{
  "experts_per_token": 4,
  "moe_layers": [1, 2, 3, 4, 5, 6, 7, 8, 9, 10, 11],
  "router_score": "softmax",
  "normalize_top_k": true,
  "routed_scale": 2.5,
  "balance_loss": 0.0102,
  "vocab_size": 32000,
  "norm_eps": 1e-06,
  "learning_rate": 0.00122,
  "beta2": 0.99,
  "max_seq_len": 1024
}
Below are experts of layer 3 (counted from 0) of a mixture-of-experts language model. Rows are named router (the router's row for the expert), down (a neuron's output weights, with its number) and show model dimensions 96-127. Each number is 128 + 24 x the weight over its row's rms, rounded and kept within 0 to 255. Numbers have three digits each.
After each expert's rows: "comes before" lists some tokens at least twice as common just after its tokens as in all text. This comes from a sample of Wikipedia text that the model never trained on. Tokens count by the router's weight.

# expert 66
router:132152117189138119138111120140165119137116148125131139113116150144162155107091164165106146146125
down0:157155125097114174136116153085141125143099147101159124140126141136130143136104119097123119078126
down1:124145145107135089113172075150128138138167122108114147129124156203117154113172124115130087189161
down2:082120125172099165116071118109120150103143129126100113165102150101138109135124128113098114118141
down3:148105139095131123116093165142081130127185132172125133159147133161151090125153127183107101126095
down4:128127153130132133119147092056129121105153157122105087091103100096123131099138106156103160112159
down5:100105153136118124112112155120145141132127163150097123120129115170133130125114178107128098112159
comes before: " |", " of", " 0", " was", " -", " is"

# expert 69
router:141135135147159105144103173143155124150115075125135065114126149140147099110120088057158129129131
down0:157169118099133117063180112130108122161141126112132117118109142163102110123102137095092136106143
down1:131088134124100153121100106086124121112130059138133109116161130147110112147109133116141085150098
down2:120090121157133122110146142098106130120095085116094138108124111131049080110091163102132155158199
down3:122146108143112137128165118145145107164165148122119121149095080094152125129149157138086119155102
down4:137136122136148089125092138104093121105148125182092123098116146137133143090148098142125128126130
down5:104125112110146126123157114133140146086123087097130105169139085165133098108123114118139104121146
comes before: " |", " a", ":", "th", " September", " May"

# expert 1
router:141106099139157084139117154154173123139087147110141095115099176133090130119151166072108117139124
down0:104140106114177085168118126138053140126137142108135127124136124134066122138109131171125165110087
down1:102175109195143163174173131179119142122121135151135131096125134147119122106135116109138098081136
down2:140134100123103143107156103132115140101122130103153104123079104113099145143108079095132171136117
down3:117132144092142137174142164123144108102147120157069101158141129154154124117073104128114177114108
down4:132124141101086149156152099120129146104115115191168164070129144140143117122150132115145165123059
down5:112113139158097111126171153123142096198115126142140096118149160103148125146143137115118153092111
comes before: "\n", ",", ".", " in", " (", " was"

# expert 17
router:136164153087134114132125134180109127145148130123154123135083112140169124102075154139117136151104
down0:151122092090130072113123136140094103089157082149130093116151151100111113119082119151161178151131
down1:117096117115113139179171161113141122123112087150112133153167109097073114138087148114088157124115
down2:101111131168128173116106093128106185136135091166109150175086131129125167151135157175147143139132
down3:115172141123145123162134118114119089117091098126092117105096117109154109117140116116139124163100
down4:144107145114121125086116138145130104154099104133094130132108131164142121109096162112119098115132
down5:098150088146125107110158122104174176132126103076141148144139144131176135119149140113150139135122
comes before: ",", " of", ".", "s", " and", " was"

# expert 33
router:146076162093148112136113089154136126139139109120146125195129134145068161103154126127096109150113
down0:133142126118142137107127119107190108115126116110148127100161077152115166116152109118141117158137
down1:158128147091122086094152129154114135119113142169123187108130110162125138104172143122112145121152
down2:142085132152110126131161132157129159182096143128125145143110131133120157120185140095122113137065
down3:096111189165130140141129123088134185131143094174123136147143169124143178116139137152130120127163
down4:153133141161125145144145133146104166133139143091174158119132130127155133131149131085158180119096
down5:129117146120121111122127105151141122127109128160122159101102160109107152122094103110137119154103
comes before: " of", "s", ":", "ing", "ed", "=="

# expert 13
router:150115081104139136147119122122094143152219130129112117145065121143168074125132130155116127172117
down0:163098108133127140148153096129120115111128138107145123125131175121131114106115086098140149090168
down1:136179143139131111127161120143129112132141120131055119143108144120100167108105141109148191155130
down2:128129116138139156174168131128107128091101133148122187097096122190151098170117146136099127120188
down3:108138118103109060106149134134127172139115163101135123121134123121146083172113137126161123120150
down4:147135111152092121097158128129121116136164087148157176095139142091138163241100147154115127099111
down5:097122153099144107097100160128138114147152158114113130144141123140151168164141139102105147046164
comes before: ",", ".", " of", " and", " in", " were"

# expert 11
router:157134121135152099143115117108167134144093131115132148105111119145095118109130138139121148148109
down0:136164088124137156141070102134144094112174140112095169148113142106143141142117137141150135115129
down1:128163154139169107080105101104136149152187103117103108119132159147125102145116149144113129100150
down2:086171114163121120134135090113123100114167121130119148146115123127110118144128128150142131113171
down3:150115182161135157133126114089114100120093144108124136122145153140107103132103146132124171097123
down4:118160125104157103136100141105144113104137132142140126190158140182120090116157071145147090136145
down5:150141127069124122080140099155142148121157152156176131230156145122106108126099107128112129123105
comes before: " |", ";", "th", "/", "ucci", " m"

# expert 64
router:185100114151133131143118124141105141151102119120138153099163124148073165124123100108139098138134
down0:130108108168093168131094135112130133119106148114131109186091118131105103105128120173164104144111
down1:131158111109113107138114098109106127141091140140062143145129183134128143087134096141149155083148
down2:178153112087141079109101149121102149131115079110115105094149126175128138130107139148148121154095
down3:111110139068134103143131138139109126134132115122155099146142119151114133131072112155094137138110
down4:124078129119127151149144114138151082092155066106151107112161095103136142150130117086088163121116
down5:117136130122144081121104125115150117122133124142118121102150131135131119154172132126163127115099
comes before: "|", "\n", " List", " \"", "year", "up"

# expert 2
router:148135167135147114143124143135166100156179122107145140139140115137139127103124104111174108139126
down0:116174105134119161086123103179106129128150146144106104125125098159118142140088117161113138064111
down1:148121107068153109105093105169100104118098153046121120165132149118155100155107113138133136091144
down2:144115174108137133123092124151129126096134129156099107141121135118104139132114096121143172127123
down3:155153130143074178118119125110137162120114126142101148112081174095156128175132164162140086144138
down4:119125117124084183135153148175090089090126128096089165105158111137123154093119101099109103103171
down5:115125110108091146127114145136121185114126137120128119159099084123162180168127150159095150095164
comes before: "\n", " The", "|", " He", " In", " It"

# expert 9
router:135113080195143119141115151060154132135114112114137123126131176148111164104076127139132174144115
down0:150145140138151086145075113156124097103103113133116155117114139170086139148112135120168124106124
down1:154142130132142125127126147134152096121119127146134193103124127143111138170139164126167142162150
down2:103159149143121124102136138162104100151107131113138140166141120150093148104177140109118125134128
down3:115083127122124162116186135156120175090108111114126137161120161141101165157137139113158133142096
down4:124127141122114143098142170141163158091080114111146162134121187117144169109143149117126109138136
down5:110140112110104146161145141110137136142131139069114127130124119122143121140191134120125154140131
comes before: " |", " and", " 0", " with", " for", " but"

# expert 40
router:130113118136146111142108096105128129150142139119146071146129108143133199118122185147141170146122
down0:166113144137131108121108128114140135150139114124146169124155137130116140134164162188134082125109
down1:104105144130152088111121148075181128092119121128068122086158086126122139134139139135102097144123
down2:143116140146118141094158119082173085115149109172139126122155141188111136149146106162104097116158
down3:142120150102140133152166117128157122137086171144162124156168132145160108163117134125116123116134
down4:132118119137119145128137095130159135153134139146139151142116116117124119155139088153154085167120
down5:110176133149145167127131132136128119087123089089119143116105137112102149086165143163113107141073
comes before: " the", " a", " well", " his", " an", " its"

# expert 25
router:150124106125159112138130083129093101156115122109155139123120101160143135116158133167108141174141
down0:120135119114110134109146100101135100115145122158164097129116130149123181140155133134140101155126
down1:131111133138121110155166171136117104101106113153133142126142114124132124146172122094128119131149
down2:183103163104130125144082165147102101159124101155124164088154136152111167134111139152118164125107
down3:110109127124169101112155122105148110112153131118148144115080119116125136119127129116172084139090
down4:117125158143147103130142120105099127141183095177108078138128081123132141163078106123125104139142
down5:154130080085175107114136142157113114145096095138096115115149152132158133134139101106159137104156
comes before: "-", "\n", "|", "==", "The", "==="

# expert 32
router:153118163160142100138120117157134116150114112122141151151179149141100160113133155088153114188126
down0:138106156147052149140139166096176092134111106112104126122125129144135113183148129114102127173142
down1:134131158095128143135100133134112113126130165120132104107131112141125120187108110135174118124149
down2:123099109134090100137121100142128139133076145127109101121127102102155123156086096137139134116143
down3:091146155132113107131131148149131086091137141124122109154117094116100122160142103148076113104161
down4:130130109139117149092174150128134107119090123159146138138146165090134125088144133097157156110154
down5:134095157157106138137135118090101120165144096120168128159122095109124115106152102126138074114152
comes before: " the", " a", " his", " their", " its", " her"

# expert 35
router:146180133113140106137117166130197130150101151118146124127150126144154117113106122119128112132116
down0:137097123134084187118148098128145095137094107137135183116118141100144137139121131147145133152127
down1:107128185127141117124164172140096113118121134166108197104072157106096118124138115122136144157122
down2:163098115123091148141182123160100144133115126129115161162105140141119093164108155145132165116162
down3:104168155102136133110153174129163125080116149092092076105098113107102091168128123125124105090109
down4:147100141131133147076156113153132128095113114140148155165102174126080150131141134124127133144141
down5:121135114124116130129160113104112196151094141152151162115069146131153167098148162130178146111157
comes before: " |", " to", ";", " as", " by", " –"

# expert 47
router:140163166145151114144111108112124129136165131107132121164126129131104136114138108099153139138128
down0:077132161146161112107143116130136102092134135128144130117131128131135147124149138142103141176150
down1:108113203084128125128114121119144130134159133158112148132115105147151136090112137096140136130065
down2:108176124129121158139169128161111122156134142153111112156134129115127101138153162126118129096087
down3:120148088125145107158110162140136131144114131111129113154129146099129131085115129115123113090141
down4:099167164134126153118122110075158113130081109131148124113086103155131149146176111086101126149140
down5:141096154129117101131148129099120132106113082140133115160085174074111128109108141132122118097129
comes before: " |", ",", "-", ")", "–19", " –"

# expert 28
router:138108120145142097142123156112117129142103148123138153110082127142120114117080166106138189129100
down0:109092116135121124127152104175139148139071116084103176113122106131113115140123113143142084149137
down1:098114177109133142150094108136115098160096096121087141149148165138123147140143108087129133107160
down2:120177148155116116070112088134122150106114098126116115128130107159137118132086104152151105134126
down3:120105179118135180155140115103140161143058185179129113151134138121159165129171099129121092124143
down4:148108135160127156113100120104084147116096132085148130133101110128101134114130098117120128113137
down5:160100087101147156140147209124116140112100108079149120113168135099145163114132140112145118122091
comes before: "\n", " The", " ", " He", " 0", " In"

# expert 57
router:141134130147138113145113135092151110145146160119144121121093153148129122117134134179148098141132
down0:153146142122159144131094092116152143085177122163079108119142070115100127116089079132156140129128
down1:115141155149157062155098107128108126137127122110148096106133149122115126106104111145127112151123
down2:126125156099105109122089134127127167120153131207120137140126165179158165137148131112120129155114
down3:147104118127143073110070115162149130135124127108148088097081149125164123121143126121146125138119
down4:095119115105123144123105155085119183173140129137094164190107061117140083124132161163105169143091
down5:123116130072123156177140129075140138151122090096124180169129125123092118107115106151131154145136
comes before: " by", " the", " in", " to", " as", " on"

# expert 18
router:156168164172167099136108126115170117149152124130132101135160105135164131101142177150113120164130
down0:150132131103137160161116160074105112116130136128135128090121115185073114116116127133126123139167
down1:084125124108147137138109130125178141086177107118170176137119120159145076073113156124125108132132
down2:145144128119110129157100052117095135112138136137105077124149119123140159125140140109057194120144
down3:136106102186169082114116084104099128100156133163132118137142116090065118106141143161115117111104
down4:140112103114116122090151100121161133154145123124082088139140129144119130118170129094080153128121
down5:082126141125126125157135120128161121104099157126117117116134127105114115161126082111094143113102
comes before: " of", ",", " States", "'", " City", "th"

# expert 63
router:138114103143160103156115131107118128147132131091128141136117135128103149082109168119129166164130
down0:091168106133134087143084102111139124140098117130131125104148112172119124132133124154099141111128
down1:128123155143150178132127074141139098141131126159122146195113142070137132110145132098140135134178
down2:131071131117139126135120118163120143123111114107112111110126126119104115125123054150130131139172
down3:134147146147115097145144106115141135145112150163132129149136159127130127130111126177155157173129
down4:139110157093125134096137150153119128136147101159132133152105128096178117140104131129117169129105
down5:150145110117151088135114125115137120190153135134122140112106136142182159142125135149149133098157
comes before: ".", ",", " States", "S", " York", "'"

# expert 23
router:150142156147155099137120181135159119149164123121160138107143130149140139127146130087164091143135
down0:128088123154125169148143105125131126118159119139139125130143092151122117123137115136112109085128
down1:126151102141125128104174120102128124121167148115087115145144180131109159162160124131130130142119
down2:131118077130138099132155107116127121098168121144147113143137107105139094151125147146125148109119
down3:145132139137128150123135161111131140114169135087127129111124060100132164086155110112145141171135
down4:114142143132120154145114132093085099166122133152099126132122105145058136138136096126111137169149
down5:130152144116154120146136123118126144114131148155135137124141113125120153141074141087147121125108
comes before: "\n", " The", "-", " It", " In", " JPL"

# expert 76
router:134122126146144116136106126135134114146162130125127108097079147154168162110109123117133134143133
down0:100129149093122149131131106125119145125156114139106114157098113119152147125096097151112130130110
down1:126157121133095068174148121102116150134129161162154124142147145126153157176092128215138146148155
down2:140108123134160122145089147149144154095118108157198135123113146139129128128152135128174135111133
down3:093140092161107160127131124110138119091125121138097121117116090129100119165104139113155136154161
down4:106133150158151158146073144179115122149152121144112150152156124155108158125101123131130104149089
down5:136157149181127141107114109157119132123131100098092128132120146155117136095153154107089078114097
comes before: " of", " the", "ing", " to", "ed", "s"